Below are experts of layer 5 (counted from 0) of a mixture-of-experts language model. Rows are named router (the router's row for the expert), gate (a neuron's input weights, with its number), up (a neuron's input weights, with its number) and show model dimensions 0-127. Each number is 128 + 32 x the weight over its row's rms, rounded and kept within 0 to 255. Numbers have three digits each.
After each expert's rows: "mostly gets" lists some tokens that are sent to it at least half of the time. This comes from a sample of Wikipedia text that the model never trained on.

# expert 6
router:138192082134089210109124130085092097158145144143131146096125133129127144167095153097084053129132167180154086114116131157182112093082128113169142150072096136118095101118089148127138135122144165117111115136143141142137100153187109096153134069157128164142097114090138151134000126087137125176121079067147164061085132128109133125132174135102149163153131147134047126150163096127113113163130
gate27:095120146152129173123121080070111095184113155108081174114118151145156104142108139109091146173109187128143093134145098145188086029130156115140215092153095160114142092169087134129104097129128125083167099073150149121115120143109102148216109115099147121119088116125128176128143114099127125122109073148141174080133150149123155150117123137056124104140108084130152124189115101166098106151225
up27:107139137147129119167132160082131083195139126141058118114145187139189146148158118103156143167125141190120152127143169086124130124110108157154135087143133145180120125119153150087128090175053173123153098137097130120084177034134111121153084085115130140190160127119129116139144160098158085145053162097126204090104127148108161131174137166112111165155101160166144134125144098059064081131148
gate28:151199098110106094127126183106104081106113053111095131147148211091150088133160151097071120171149187124150127116135110133135171133090115133118100105142097091159152081113091101138165165117090135163117105181117130109140222196133121159136100137145106132117134081095130104154123174128095088145158118106166074104172139119161106121065189090134106118157134156064166090107149133123181161153167
up28:049104083105128101142126110087103097138109117139115116183117106137114055163125109112129104130078189101141140149127134092171140147091144098101122142096100138122102194148083115158168116125074100098126057103102129133188160127125168112122222158070119143160179143105118172158089104094114118103059094134104108052104098122127123131079130132154173153082157170161160168112136094070146145141158
gate29:105083083137121120156152159116100120166175148097113132099101138137115139161082154163106205094166133074166096125085188207137161104145099113131122087115164106179170083151094095156071128138123132123134101118099138117162168113205153079121121083097127116078154143144165109077110159155142076143144096102130164082132161171119141083092150130068122133123099145138129119219140060105133079154134
up29:145132108084119112153127078146124080122141069137116128127090144116100132120133124116167102096120072116181133197020174141118119116122115133109112095147097144144163164156116125135148148118131140145102136144077066125162096150098117120207084119165112148164095153147216147157121204124151148061140161196155169094117125121071130173087169119092059132118160159114110166112104169136156158111154
gate30:154137124162159155169097109111152131163107111119089156149154153092076112171145107100105114145136116173157087121125133175151104151191156092141100169121070125149091046179101172115148120109069114096113128138129178163160106106118136123193066115106138118116174099196096089108129158104129094138094136093136064042144175135091130137120169131133117172118125147192092143129127101146156161175211
up30:218160134127142141137115133148159182078092101137091110138161149105080083127086114093074148162154146126132082080149104120122089140140149105200121216130092183086125070114136181153173115122074132110117100184117179112140063149095151178137138106102149114118118162129121105166106146115089141095089094166160085111136145144115171160118185125141120154160138120116063115095125078117165193138132
gate31:091113126151140099169134137028137077177160145143116115107138169136154099117153111159156109115108153116158145120117119096114119062089160137136191134119137108110084128150090090140098127117161189104105071096107113111143081120122164095096166095048121108126167110105105163143125111141176126214125149107128142122089170124140149090064160180159101150132093137094145120215187102151090077151075
up31:086159131183105154113133098153157112111097126139142134116118057089136132153161178114150110088133151170110132112165155171103140089180129182022132108114151091103074111141114089137115139140143131116111185134034141153156035128145153149128122135106083133101146131141129164146123096110181141175114094055116217168131089131122083138156153132141139097162135122075139142096140105121194099151130
gate32:118155148167107165155099143051101129140177159139072141118197118127224116066134133134150150117166121133168168138089149146190177126187145107116117140069124118121086103124093115125132124161130124096179082168135178160086145176145065139078157131088126149099144113165105082123117062129158093129172171126140103114122124107091117098114092124169142084110183135125096108156127177197167156138113
up32:117103092169180112133111074147148133148134117131131126136083128123075126105156098055084155161102171080121067149130079083151138128117125159151143186164130158090117165193151117149157131129073116084066181067014105131107124139157154103141091156131093082091141147112095115126137084106132152125179131121113172103113100190122159144090141077143099078142125078105134125131164095132128098114183
mostly gets: "201", "199", "202", "198", "200", "197"

# expert 29
router:093181101176096163170122169100172136142107136067121130107140101150176113156151152147062076146100153183192096165137104134107096079091123123139126105133126118140119101160130097126100164115148146148171146158091144125111150162142112090166129086117087129154073092058130081126086147096133089170157118107179150084086064104108177139154160197092133186124165158128074109145141100148060145092102
gate8:166190143156085129150112198136158151165151135183139116141153144151131161115163145096158130104127129144082145162100138113072133118081180097151174175110080126123192125146122154107086164153147098157164173092162107126161103236127148151201091203121148115172114114165070147167114136116135124145174117124138126129104160117098099137142157139176181152104117192134099136101135148168146181104076
up8:180102077115095143127171187099108143141137119131167147105170090187075163114154114145138152151132139180086104114064166117112098106131147090154196119105122040116153098117134181098112162184106132135144129089152096152110120201137174106160116153170141105110084145155134154133135124061209078188167084137184132119086125135104146181119158123172094152114153154108140108119134113147123191115119
gate9:132138120141129114122128211114118126143145107121119179133083134117113067139119164108110172160051170113146068165209125134201115131161101092111128118132105112089126052136089196084077162115114122095074059168106151129099129126134068115114110146068114140139165093107179106102115102090128119140155110143145088097120132131155093183081136110101156113124138188173158127190103108097159091133110
up9:104133107134085133097141112178098122160142162106142074181163093168099114106106189151130120070200090099173116135115129127156176148118149136127113162152163137128130164132140164145133137147141154122102095152109119095133088122160131136114168129106131106045135121181164152216109123144096164239173088064115082101123128098086146181147183139122081112114083098151135091101117194140130168122148
gate10:162124150079119152173163144151168126124136097123161138123177103169128114144152100094101100121213051100138059110106096215111111125104151163170149145165200140107145080079139107171163137137146194141164131119143103129083115104100201143085128059123116108157084079103106107112112116104103148174107124136111070142078101105188139106154121150137137092137131127091140179128132096113077134088102
up10:132137109134100052126074159126104157097105139193152086125167173083128114070079107149145174100079177126162152158147170096148159121161155106076078107102114092145116154146128155092086139125111094158190126146175127167146148155117095094167136171049127123100161082101183105137145117121136113109152119121193154159196128071161070068125160126104184101124116133165153100140107104152114112119164
gate11:111092091168167147159126092091107140130110118123117161118163105136142058142174161132116165161144085118108116123116089123193127111129143149139165078177126124136158079140152061135140098104174133098135188128162206109116175085119136171087113083195100138158195139087132146120122156076166068077113169096126163172095114103151141084157122125106129144112160108127112099210110075074103081121132
up11:140108162088069130105201144145129130158084123109140138125125155134096180165108095126125108007163087135132109137183157162139167178082168113128077136143128126144104123161127150170122169128097127096109121151085078139147130214124177115124163190079076164098149120129116159147123127142133161107146053145131113127098124110162176139023157083144152088105138124109113158159118126118155130110152
gate12:141116131151107154154147099129104106218121178099134153087207105135141181151162112142118099167120146201124183160145093132080139088174132109121160167094147105155123104137126113009159135141101086117077062171114127149119120133114173076156177101146152087125151106135131109087127124100128104127127117172191120152108125128089101092120129162144124122132128167110092110109129127201108163042125
up12:096133117175174132121147188131144140133107104170146161155159104122117153110091103101177146134140139168109192086094138157151153108102131078124138096127087185151123136122175091183166129102131122163195084151176061114127156117124058101095063147108082105097044133131165140134126059175096142114114132153079130148146167204169131160105144171114131099165124073098111181105092102110141132140141
gate13:153152083112120096174092110158176187097085110132152166129179146112110126155167138151058053126040124166108100127099096116156116129154121103150144139115152208145103157150133119124141122142111145133088131111128179102148205137125125134180119128101128091123095121170169066091127161132140133160110134130114136156102107097139140111073170185091083138068090125133129109136230125152134206127097
up13:109103172165130089080117176125172113100066115158114123072161152173117135137062130129093151070221154176178133144148123137113145182110086138054082116100132083125144105128155099104108132115192158114113134120147119134119131101117086119083153148108143173128166096165120077110127076124185138130100115135097150172135146123102143122153125158104174125144115129116096129146113154146056024197137
mostly gets: "that ", "He ", "The ", "who ", "they ", "but "

# expert 20
router:153179120147089119127146130084130087123161110075091124149180079146130106112167133115098089158164188167172112130097120094189121150135193140181124128110089109130118111149140135138127169044128141128110144130114137139134132162146128070163117102124106179167082096121104161101063113126121093168079094072128108071122166090121144142163177153083124140079225148126050101143126117112161143102180
gate1:184117132131074125133112135137138101127137120075052070176111125110142089113177119174115120132141115138159191167115092129193100145120125088157112100095086121138124141046083121128119160116119110079122175165118152169132113167109108005126141130131132160111124120173090085091125126124194070144139111105114099074130138098140094169119133105158208128121154163110110099157127137075181166125107
up1:121142124165131112140133090081156132172081160193139149124120186153178072105144163141100116051167176108144163198116106112143190127112123118152084128086123086101149106124160061131125078144147184114110192152083125112083054160096153201134195158135115170120074145137128128126129153137095149102117122102151169146133134064140150160136117175076147123167092113151144122147192128143116119124106
gate2:128137080110086111121101167066168107117085155141099119162184156117098121118113132142081174128163132117157115117178090152149076126096077143111078088116103143095140091136152098136095179077193170101103141161158121126114126155135116055083057133131103199078119121119168129154097130121067112207144101154196101091085076092183114096120119134077138115127151145124088153154126164154107109118151
up2:107101156136139118118073096142096155075178124149114216124109112097077184155161078121148121153077110110115132116064151156169168106161147091149112140115182150129123140159138099070146071133122113181112115040172133145135142137123147160110127182130147096116153100140094156076160102123164160098085167115129096142197136090165100188132090098194110062142133139151161133099105100129161103137174
gate3:136145142142118117128154151119144110143137137118131094094174117144086156107149190176132144192180113137158109116119178175139070144141177169156098080095164111197170084150142158133122164077160123114145116183108147158091131122142163089126111139137056068123137070066077121052099147118066152121181067102150126116139077090093144092090117110141109154125133152141117093133142164116094147106051
up3:179085088092121200126055098124090178165141204110129051134156121123134129133088139117111139138079098133139036175142118100164098107113118138160147136209180142104120132121142138152145111110105105084157161098138154159105042158100159115108088150061152161117114126117152087138147155105147158151127109091073136139146100174124114171104114146154121169103171115124098155123087144090173137134183
gate4:097145131180170093109136142122146146175110110094148107144130149123132161123134140116124086170157140142132078141102064148081099179104107127136153133087136131122102092123144120125159123122116190172136228216164098132084160137088118156146109146113113070143117122164163133110115116149142128141114102172059111129099090164205174148134150158088156108170157122086037066128144141174119165085066
up4:072127159135095099105129122125092148094140135121129083125114156101179139098076091125135149142162138113169090122162128126116144108060148133148175183148191163131116096092098126072109123136168122129069126095140133108193133172125056105074115185152115163160139152123101140170134073075197148149109125098157153163155139095122035148095186122123178133106180123082121130146049091132132109136105
gate5:101140091129166161130100137115132095138203106083121157193103080135155129093120130086104133137116183157155096115092137051191169129071162103142191106163127088092124140179126133132082140048134116102141128170164146118074102094074130139164114055131134183148082084148149195097132086094124093111092142094130124102127145065160172075133130106078141120100151163137136118131138127151117109108154
up5:101110115163134128167117125055121155086091172148171123069139167143188123168153125082142136153147167135132178163145139158078128099131150155169162187125149110112096147174166096143119119142130163132141193075091168165104129215099107096169099151115097130031168102141099109132140077148126113088108100149094125192144109122153180140161133162118142070116155123108112128102153085085113166079157
gate6:167139168083076102168163145090135094125137154049130103176121109177070112109118122104119124129124093125172111166126090124113137141180186122156128164145110108138193129062155099124202170123141103162109161099150152134153141193133131137128108082210151184037084111075133151163106135141107098101100123104100132105073129149141177154173116160099090080116151097145097156157114150144140155107148
up6:146118209160083167118116138157094097094184107118126140105116177092116115095121095151130101058115058097126112078166188103137112122110152087124159095135194102090138127150182158120121122171135122128138129146142155145198150142157093112113155131114088134128148127133173064076109093087133158129205154158145137169099120096175130186142106082118166112175122126086108135096219145135083087128107
mostly gets: "would ", "became ", "called ", "played ", "may ", "built "

# expert 16
router:110144150159177148180143121106136180113163156077142140099106120140155127138125133124076107102113171198162136121129132127106113155087106162134138125151133153113139111139107139189089185110095153094109088166136176118105150138149155067121132131110137156136084122122151132150000092163111107117090083133221161102159135089164167109145157142106109114118131158124054124098147095182078108156101
gate6:197118097166088234130194126133138168097175137115092124193128112138152124154108142134109157139094107209145152131092165106178083123183100167084120133127085171149144132139169162064065146125139143096116049086120118092132107118110142087159120138155159121155108109108179150158081119129130134131094087099150149144132110066168141120119112133067179151080097169155134138145168135153135122154115
up6:082117088153079186185136125097156078169131070140188089088116130209167127157093109151090159120165119134149096120093156139116153152093119127135110139148110075120167156108156155129066139083130086191101098158135174109136111107122139084220197101129140159080084128101162103163132164096133167136098121163150122147131132150131137103180137146151086122126128177163158113085106178191146100148122
gate7:096133136165106102131175142168174100146175102090123146165189172121185082088129085123085148147118162139135090087088105129077109132105127042181100140097130101176074098154180101125083168141090118074074101092138106125085151179134110154172158114153175146096120113111142130119105140182138141143179103132121125115102104116151159053096125132146118056137130125119119109197075096161112111099093
up7:130117158118119095104131158183156169159091150192124143119101080140175126101135130100124084129115164100135124094107107141166197093117088082131102132122111094184138172105068095159143151147111143204141157110101168149115159170144091149120078127088135140116157109124118043190144140153122181195116189098132084145096184141070094220157141117103156143121122059148135119153112117134137140102127
gate8:133130144123156064120136146073138179126054129110141145125175106124153170109160115126098079121136173141220121124108162197156141152108183132115094130145088116104112117147073146133184169080105126103127122082157191100098167103066144147093147143089138085097113105087136110124103121153123136136124119162131199173120180126177113125092148151062080127119148189144099154126158048114081143121100
up8:151121114090143170149119114081130129154126159110129089133168073142116145119199162122132060161097101116109173157124098170124107159153107125189100103160131148146081115161129125167133094158086149170115121138124104049137146128113145129173056102144139106176165085198099157161102128118160139198120122120139139123089148115207147229093123121107129064124089081124140079075133141111150175099131
gate9:164140089176116129154143147192155192135153140113045180111096104104131144092108062160107072097082163107118095114101125139117062158077110138118137165165174194080152135060102062100171115151130131166125119163138145134110176130132135065145118158148109124114074033127088087118113111112152118168137111129180123115113103086073148140150102126117168147140169131082128109154125130131143165135159
up9:097095123183134129138100084107107143127089129175098163179115182141117131160165126165141146134150142140144101110139154102100106159180169176158101117114133105183094140151167167169127175117129184096128083089191093175127203079076107126157149169105117107114137143144197099138145100140120154131128099193153111118067138112138121139086103089102089108162109196133111125068194129193066111147135
gate10:148150081149092060144120108123175138136124150113161110113121133118194144104084094127116107107133148137148142152082085106121158138076109162164128138089112226080073119092047098109172126147181183155117207161113125093096167188153102127130127181139118129111133070126149102162109162086108141159159072149140141126204131135116123115110138092095137148076173122117099106143174064131115106130167
up10:079110134100151102131201132153185111114121149162159141134077144126088086086161146059142102126141124171147145169130107140087156146142132127038107137136135073133141148116110142170115155124104037108146065137095097128158147202139100128109076091095112116115096113129069160109115049054146153111121133112134160154134076138138155081117081151143115153070137135099143185109106117115196135162115
gate11:214137091130177188154123136147145135162086152165094137120052163131083140105140124146106078126174144108155106143086147148105133161119150058146092118130164120141144142169138134129130124097093180107145112124067088116072177097151163068097166072144125111140115155078112038123115144074138096114128115105148183112143158132140178095123110120078111103154162203108136096094111109075185132153122
up11:129113126187081113091145114124124098099127106180086078166152137134175186197107157093163108159175136153099124106110080114164160121156173153111070134190164161079114108160126126065123087103135138162128107122133120097132114139127192108091182067108118104138080086194099093099139054050133106142109136137121137139190104161150167080111117082117160120094152154155134110091088117105147152114133
mostly gets: "Sc", "cl", "Com", "exp", "ext", "Cent"

# expert 31
router:082174105095142159122138131181146096158134102106088145142147122140183105120137122121089129143128175174105103137111140111159143101119075154114140113132148114140111106141126122108060120082174142079164130108089154108130128177106162123128155102157075167171149121097135090147000144097108115127059092131121115081094150149097166189139179119129136171149135172123076110120124109112141112074107
gate14:165153159161125125104177142102156110113180107187086078137182134157173138124066155135132094165161158118162067166147114127109169130147098142123158139097145138150123119123142102083080105095134104146086125092146163060092110083137094120137109157135101141149160127124131161113113119071155126111126146159130102069130096122166158144168148170188116176122104182047104107211177091075096138167061
up14:146157133137122182168110119111155170070139129133102168136068106105109136121139174145117099185078103168148174075126077116107112138122169118154088086163109088076121117124136202194146144142073166082121157161117065135127130103105092096147189133098216127188079105102116131161155132116162136129115118125158178179110153103157110103176125134105142117132115125126148111093148152191106143191190
gate15:119161159140133130100139154106131100157086138091059103154110083154200149081158153135090122156148114118132133132117201090147123147168096154122162122132088111131123156190111133136060121133100094092153138129132112159140164135092137177195161131145194133126141126079215110136085139117127178130076122092216130130093142138103165171100115119094234099086137135107103110097131102105105097083112
up15:115175149103094171174093184074159121115142163157110154105136164066147098085098079174103197103088172133127124102145159092154129130130097076054112119199114113157078129155156074072096134153139121163119182157160228179121141146107132158151136139122085111128137121146120103104137106161158082162141115140101137124117096113126159133102160093148119098134061098112186113068136171148103145119111
gate16:139222118159097076109090111121117166163163155158172133125166126126105170091170099123145168147119133217181184098138131097153095115112114098106099129112139077145115167183169155102125130091160107112186107118094124145090165097223067104117134148088122167116142093161091071081145143147106123171132110153124093096088159128136119102148127132180083134123122100105080129109205127140089111151122
up16:177115111111120138095131140129115102108142161172167186098071123159111205129101139140070147128088106182136084134134075107073082135133108163111148135123112110131083179122156130120139124105110134087122156111067177163123095104084166126126056160182161126134132147183097160080154135130216135096097088130120137123119118117135123126152188207119067090162118057139147088125132105120165159165086
gate17:090102144167165129102114188123105117135082177114125120106141100158118155107125133129113180107044116125084155085136134101149143189154148118149173101179129106149089133102100144146117109137135145125090086097152105129117202140066147131133136178114064141161121139063119108111088161172117117111098129164194112084098164129084123111093201119160195107091102197177124069120131102181101076113128
up17:130166110112148140126167141118134094128082106070199185097107114099115118116117163091163149146175102111121135096101123122100111061105128130130083116124090074167113176100129101146065107179170156172112075088109103102133060154098089127127147106156116128127136143151194102142103153126145153068141057199098108102162095159118116166189186176105073142157123122124174158108103119153149097072149
gate18:112159100114165126114153086112107149156098073128190089148138143136114088129176134156136137084097111147142167113160133118101128088124126113111126065064106163192148139129132078204144193099154149160162077078100070139114122096157141146151139117128049155142146119144028083137108135122089160139076154158081124089150155101152079126146182135122088076161150144121124122190164094143110161117156
up18:094106099125122111136090124160170171115100161169164222096141108162124106081071115114039147137103115111118136156146088114173103114142108171135062179172120170110097106143120156096141119111155113104085175097188141112125098137139120113126096154150175107139108072095185131116143121169125090157174164170175128123089107095098071096117147172121132067141110112192129124104095163199097126149102
gate19:056119055145133121134123135124103089125128086073107109132098115111146101129150154094083154158163128154147122117090116089129150114143105158183110156111162175168134107141159117080077193153056161137130163081076166114092128107152133115155160081116126132117131091112123159109106111096150112110086158091187209144121124133063121092123156121148092152139199080127105096139117085126156117233176
up19:161111112123137110180096130122177148098084124100168163110062129085082158146121115102075136158118115136152050087103173108121119151160131149122143103138077067167105113126127081099138166162116147140188122127086119087118132133121191147108117089122065147150165119069141137096098102114104174088151101130145131131206143128165055081078103138152068130162159127111081078093141091082151097176096
mostly gets: "|", "==", ")", "===", "== ", "\n"

# expert 7
router:097204118139119116202165114101152141170135084112117150127098099152119131121173165145084072135147143197168100108105125105116131092105130118146171150102152122121122109120134086127121128048142131139136104114137136166148126177143157088160113111162086161160079106097114134127000095119100114178081125093171139078108108093122134109175171163103135106119202086126174104146131125114087150070133
gate3:074145112208137177158118127068138134124106105127099131144114118127143100082162176135108096140146116117171111069092160112132111114103149169205138123135164112112096105132184117065092139076152124098134122136122135130121120221188155125158139127115094147160113110136141089155134116095125128146110121086225141135177152115149118025127178176113162123107203135174118077130168160146105145129110
up3:078144040187110131132139131088182135142196127135107150138130120163085103067134163161091194128146083113112119059102078143075111153089153139166197160163117112117171127139107143113176169133168066083134132145106139129130100118190190142144099125104144093167126149120156060125115132072159126091156141129183189157155099126117104073112149132084144096078131106118134128112151137121107153121167
gate4:093117139131164132148130166138125070173101074166124121136124097135122173067141177089130093238103138126128137119163158077191101170157180082167092134118106115068090123140135110085096137134141113169132140118106153166090201067129159125148095138142131106159136089046090150102106111172110153129136068111123150068131107088114165097164147118092129137130132090120126087110116127199092145165120
up4:123111178099084125195118061092150164088142158088121108137066187172143132157109148100103155059154106053151106147097152131088143151095087163112117117135080112135199165122121068135135148148136152141118137134158152103123107121156065099131126156107127108100109214148132051146140173139138093104129165133121153120139169131090111189151156106147151125162152149145099182158161140083190150068127
gate5:151172128115172116151145148125111082167142075147066083096110111148120109139122072119121101106155159130117150112066146090154107106148118122091152113121129114160129149093094115239122142093178088142110176076128173157125135103162130148141127161145203125087173119160067106141103102117150115135109164150169165155088128075117095102150171080155186196159145170152133150139055109135060123164116
up5:099103142135114149160152125115131143091138115147143130151128190105153119119104173020125131145171133056194148182118127142118144179116123143136125136096122119174173110228158144099140136138084143114149130130107102118156100137104151103111091131136097157139122133152117130143145151091067130153113118122098111159125136163148160139146061109058065045139091102107106206145174098086209134089150
gate6:119189137186148088157136155059147138103134136126058150106180151097128167117079092158114116113210154112167129138136114123170189065159115056116085174135194087108106121154163149086118132092097096125136123094123179085126135141155070116153130119120144138134096136153163107005107107119105111169096137106117097099101074118123142095140093124187156135109185131123119114136101125141121136107142
up6:090131126142136164183115114135104113137189133138084123138161122157153117157130141104126137126158176138126139168079129124196108125118093115093130131123172109137115144141201144063140162134128086211119096058069163097147206161138127109158098140111102133198145160175096130058127099126099144125129104153139095067149046132088099156073143177180131108101125181151116121139099085140153133074142
gate7:161152147150150134123111084147153097149125118179142207142137118135121152105107126165113083137171082154166180129146177154141068121149068131187159187092136074134108144106155118108140170073108129139189101120173115093080121126112072118132019133091088161144176086132130102193113098121076135131128104151168132103103177084109147143159149130133129166087145109147104162164102113136081144161071
up7:195132131140148179158157116165137165134109125139120192159163102115073155128071142180133081093125141194127143144136171169149110196133155145176159123104091091086117145132115118095150134082094154115122138101181125095089140113096095082173074171135134118151095105140123088160096134130102142084086117091192123118116126101149152065085142116144097158069166165130127091164124051137157130165049
gate8:101136112131140189106125158071122191084230153093197119112069056168173138172150138115126118098109118140111120102065053103165128088122178117143172119073158105133144119152087097135128147134125138158126113159142164142112098139097146148133106181145067139153140119061144148121104137151129120218101102140165128086157093095074110129114154126122121166129171125123124134102122072066128111137104
up8:153169121125185177073147157101122144115148159134145163095117111166127142171144131166116071125080096129089161106088095063177152062107132166124164105068183104107142088068034118140111142082171133124127142140156167132139086117095141177102066167134151131151173145168168192142131132166122093050076128111167167112131114106071138148085139124151139147140143100133130170125133151115101094112118
mostly gets: "John ", "William ", "David ", "Robert ", "', ", "James "

# expert 8
router:102217115173171112139119116090164091120123089103083115150107099129173099156134131105111077159137157157185112161120115111131153091122134138192162129137116144127105104112120112135098144034102180138204098082146155125144136120122138096187114121103122140177123095128118112126000109122127126143064172075159136090128167111136127108129167156151140165125211132143120101151120103128114165145149
gate11:185184113126111119098091116052140091073153069132092129092173147106166085152173108131123121187122142120120111128059091141158148127145108081168100161131123184138162102145112079208102157109118159110139088104159148174215137135121158135163083100164094119171144094111134131149133135138129096180081108158137126131178145091159113112105117128152085192127192094102137164100096120114180135105086
up11:122166086104105109130123159159137115103127105233073115146116143146127117151093132149115201186122116077123104108133090147120128138169121147146127103132136143105139086135103103094130132134122126057194155082103077150201173101151165094123150081094145140128081060093103101051124099122151128102139159095100107095091157132104104146065137117163155089172141162078142104153111139132064169073166
gate12:141171156124149160176137130101167021121132059126121155137125095089110130117101137102115158134145095137113072108165128096181127103123118165177172095091194167091098155175074114138082125104079165144207080101100107122118175095139155141179132137153183133165146076116163139077102162113078112138140145081150169134160105151145117122182117119143108200140127134109118101110128132129080097178146
up12:153179133083098104101147136121072094111053095116121072091183167123103180140121099117129170135048119153094090127086154121140142081083181094208099157167135148060161095130128126128113116131060114132138088129133176114117169165118120123125126135116156112059105149079165168089144129140120150130138123132181153119114067170099176199060119127107128140144109100119150156134154091140159087138107
gate13:137228170140141093172156125095086092101138082103123130125090099135171077086130150141113095138113149143093093145116130112120142115034161095157126135148143189125064189110103091102152092093138102135159155078083140126126119137114143106128137138046105093210117138100109132110133131095145145129116195090151091142128169074158100165152106127180151127109201168133133099115067148138094124140158
up13:198066143075104123141156175095095118171175142142136164102154104195117187169165150128148136137160069163113098092130117123123110135135113118112137116125156113141132082163081164161124102171133094128118113144117130131149146081116126180146134124136113130123114042174154114061149166087145130135179092092088094138146121214130096117104148155087109075152090141107153140125194173177214129092141
gate14:114148147063157128123152122107151080103079097098095132142134077110098115106189088158155078133129157154150069097102179155163166123181128190093145137171131206168120134148101068143098092084113135116162136114112122115161084115083181101165120130121129129161095132110102166142140083127111132205111126075120123114137106123134129136098226167165111141130154102114143103103089106126141100234130
up14:129180160123167115195179177097135113114073106129083186113091157128098104141125119166159098136098153133080124124120160110116184143157085117145084166092133161157107152147115059096137138084115157167176058076096080141198116137114176098125121105130132139161132130079117155130133090134135105159109147105112049107047172177149079160125138201119121150151122120109145145121135110161145125173071
gate15:091104107132160155127089169060131128165091086112122138104150074159185214176100145127144104172174212130169127108167173096131168128109118134130148135135145143131167151140140157128057104104108150111175151154101129107105119115140169029131150104171136132135144114084091084128126115168134125077144135170071143086162155156129145088217152099096123110145137155171118111098094158088114111161160
up15:197084122164124138244097138096138152133125170145107150084162169140142083158145084186108131088138130151138111171180102119145138140167141146107078157129104119176092110080167143064111134143128127031118137148097082111139093138143116075106120119134070184102132104184152135135126153122165167151151148120116096146103167131156137194114142130133115160143080109110117117171162126109087048120168
gate16:186072146122080135143113091058144094193099095133120128127146147134191138133165138075110111154199155189184175160087166116140133152085111118159153094078089136172183094146117180106064145108145146122097079155148123143151147111138182104101115121149076153176150132175126103100121083133121094141169117144161110132110171201129143151138127133130072139101142133138135055078084126141113142086150
up16:144094100158112112158141134135198138092101096097141075065120089133139127075137135139113176185079124109169119133116139082113199133172103162090166129141086113140175079088101141094154136129153199113169129132070156131137198117129139112184132159120118156085136139103127061087125156127105097092117096190110118138070136083127109094166158179104123122187096152140091090096138128199106101136093
mostly gets: "Street ", "School", "Racing ", "Stadium ", "State ", "(\""

# expert 27
router:145208143193074137114122157086132138142113115102093115096133074141160151152202096090061099166078139185109113170123098150161123118100165083139147141115135136133144117124134118136079188113085154113129137132136129132115172153142118073157112111121112131113128107096107124134000130134118115146098085098160108100105091098084171151123129162128140107104112113119050105152114130132121209087176
gate17:075158120198083172073134125139164131068086083122113111115140159110132127084152090116146166174078156121128098087114146151159186128145158115108122183141166170127194079092168119114111181113133114202153120113128121151097220198122132090094123125122121124090114075073079115153107073119133136159130075116196127121148119072140136122095131135137142111151129128083142087109174168114122097115159
up17:136101138116130091064130150088132147124109109121137111100116139166184103104172105080159153146061098064135138094148114105176095110098128130101108150145182080161105042152123184148102134153148111168210146120110130094143173087156138114096145112132133134125091069154184164141140110144133123083127140124155111103133142100156186087158109160110114082156131101007123178109107132189095141160140
gate18:140132083145151125173118148174101103096131102138117168126163114105151126106161154072061098167082172126138158153212142156167123161136165137135139144180116138086134129111166132146061174086086129137119177144105168164110162139138135108187174172149138089141136183067139150132088127146088115130104201127123193052108115193116135093161112123105141095136169145104105109130111192156159118189151
up18:178154169107183074109143091174140041101146135087098172079149126086102130168132130111147107195084088149127145132141145116192091099144153121066191151092141140144085135085139121164161113118144139148185144107154097149075145133090139105147166127120130148106160083155124185157094126142147133164195148162141125097121097138102152140123127069173141099107136165182120173151091086171073075100131
gate19:081155095069150133104153104145131138151103103107150098116155131108137123123117206128164143104124136238161124153124166080150182122104125147138128093101058150131084128087080106098117154085124121146095179090137103123119063143120093142163090072157160124123138101102112078172117165072077102157145084156173137131104101165147160067132139099142197143103100094155073167131147158148177085114144
up19:144113200098094177166169103077181168124192107130122201167144152152128123137046093098174105165132127089102134110138180169094092133151182208124097125178103142141123122129084130116172132102103117175118080120128122132176187147097135148095151146148117134114124136098127173121113079113135105140122149107138125143199117063158125122154146108125101139088145105149193114104055159140144184168121
gate20:079133125138159140086124148135145108105102134155144199066147158134170125162135129111164133118092149082139087107118129149129153106099134153099111078129144112155142059148145103108062158138180108126143070159118239072058146176180100125137134076174134172101099108156162092099109105147143170108117105177180096123112116159139086184123147147106104141136126065121133148118078094077087107152169
up20:115165115215108133125112080078107112114040119156141204151136150103120131079165113132147140208142167162147145143159130137149174078152148183154124133188147096100106177186074165132034145075137123145156087100124144133166160118100116124093129112113113148119096066092136150087143157187113106083139137125130178141155116129160099121140135138116105128139135171131174070077136117098145110164111
gate21:076151114130138161110121168152110144135117060080124146108132139159101162102135127136050077143130139098137078161135171159182130185190076074104122138110078134099092084164152109126122151154116107191151161156074153144140149091166167142157124191113096125114143145094177116108094084126156152118116130143141082114149075063063165152091108151082168136054147126099169156085091154118127117142094
up21:116114089181159142128076149113109161101051113145138150137104152041143128129132153145208131099133105123087168110087141113161132097100142157104165128195131104134129171189044103150116088122115061131124132067053126134114133157108133100144169094183120124134107164168134118098157171140126104105109127109108166106179134104176136081128123132179049151087094156147134099088166137096118116080111
gate22:203156152211108137148082091124108124149167166108084086076113096164131164122129123123100099146120108136101141137090131115076099150134183145151112073118123143146144134102105122103132144120102123144130118143135128141108203169150151128138135092082150094086141151144042124156091140117109153135076118125099120150171064118104133127098129122130114051074144184121188095122094155088155225041122
up22:149168147200154107143129083127128070182162132120170074099109169124152140164142121113137076165150087127147085146142146124152106141170134185155145082083133137067102138118153092202100140127176124132103137110168100144096156090148065140098106134119129135062207087152069121110131120114066136137125092089130161154178107084138137107092136089170089118140143100133094077168137134068170095178108
mostly gets: "San ", "Er", "Cal", "Mel", "David ", "Sar"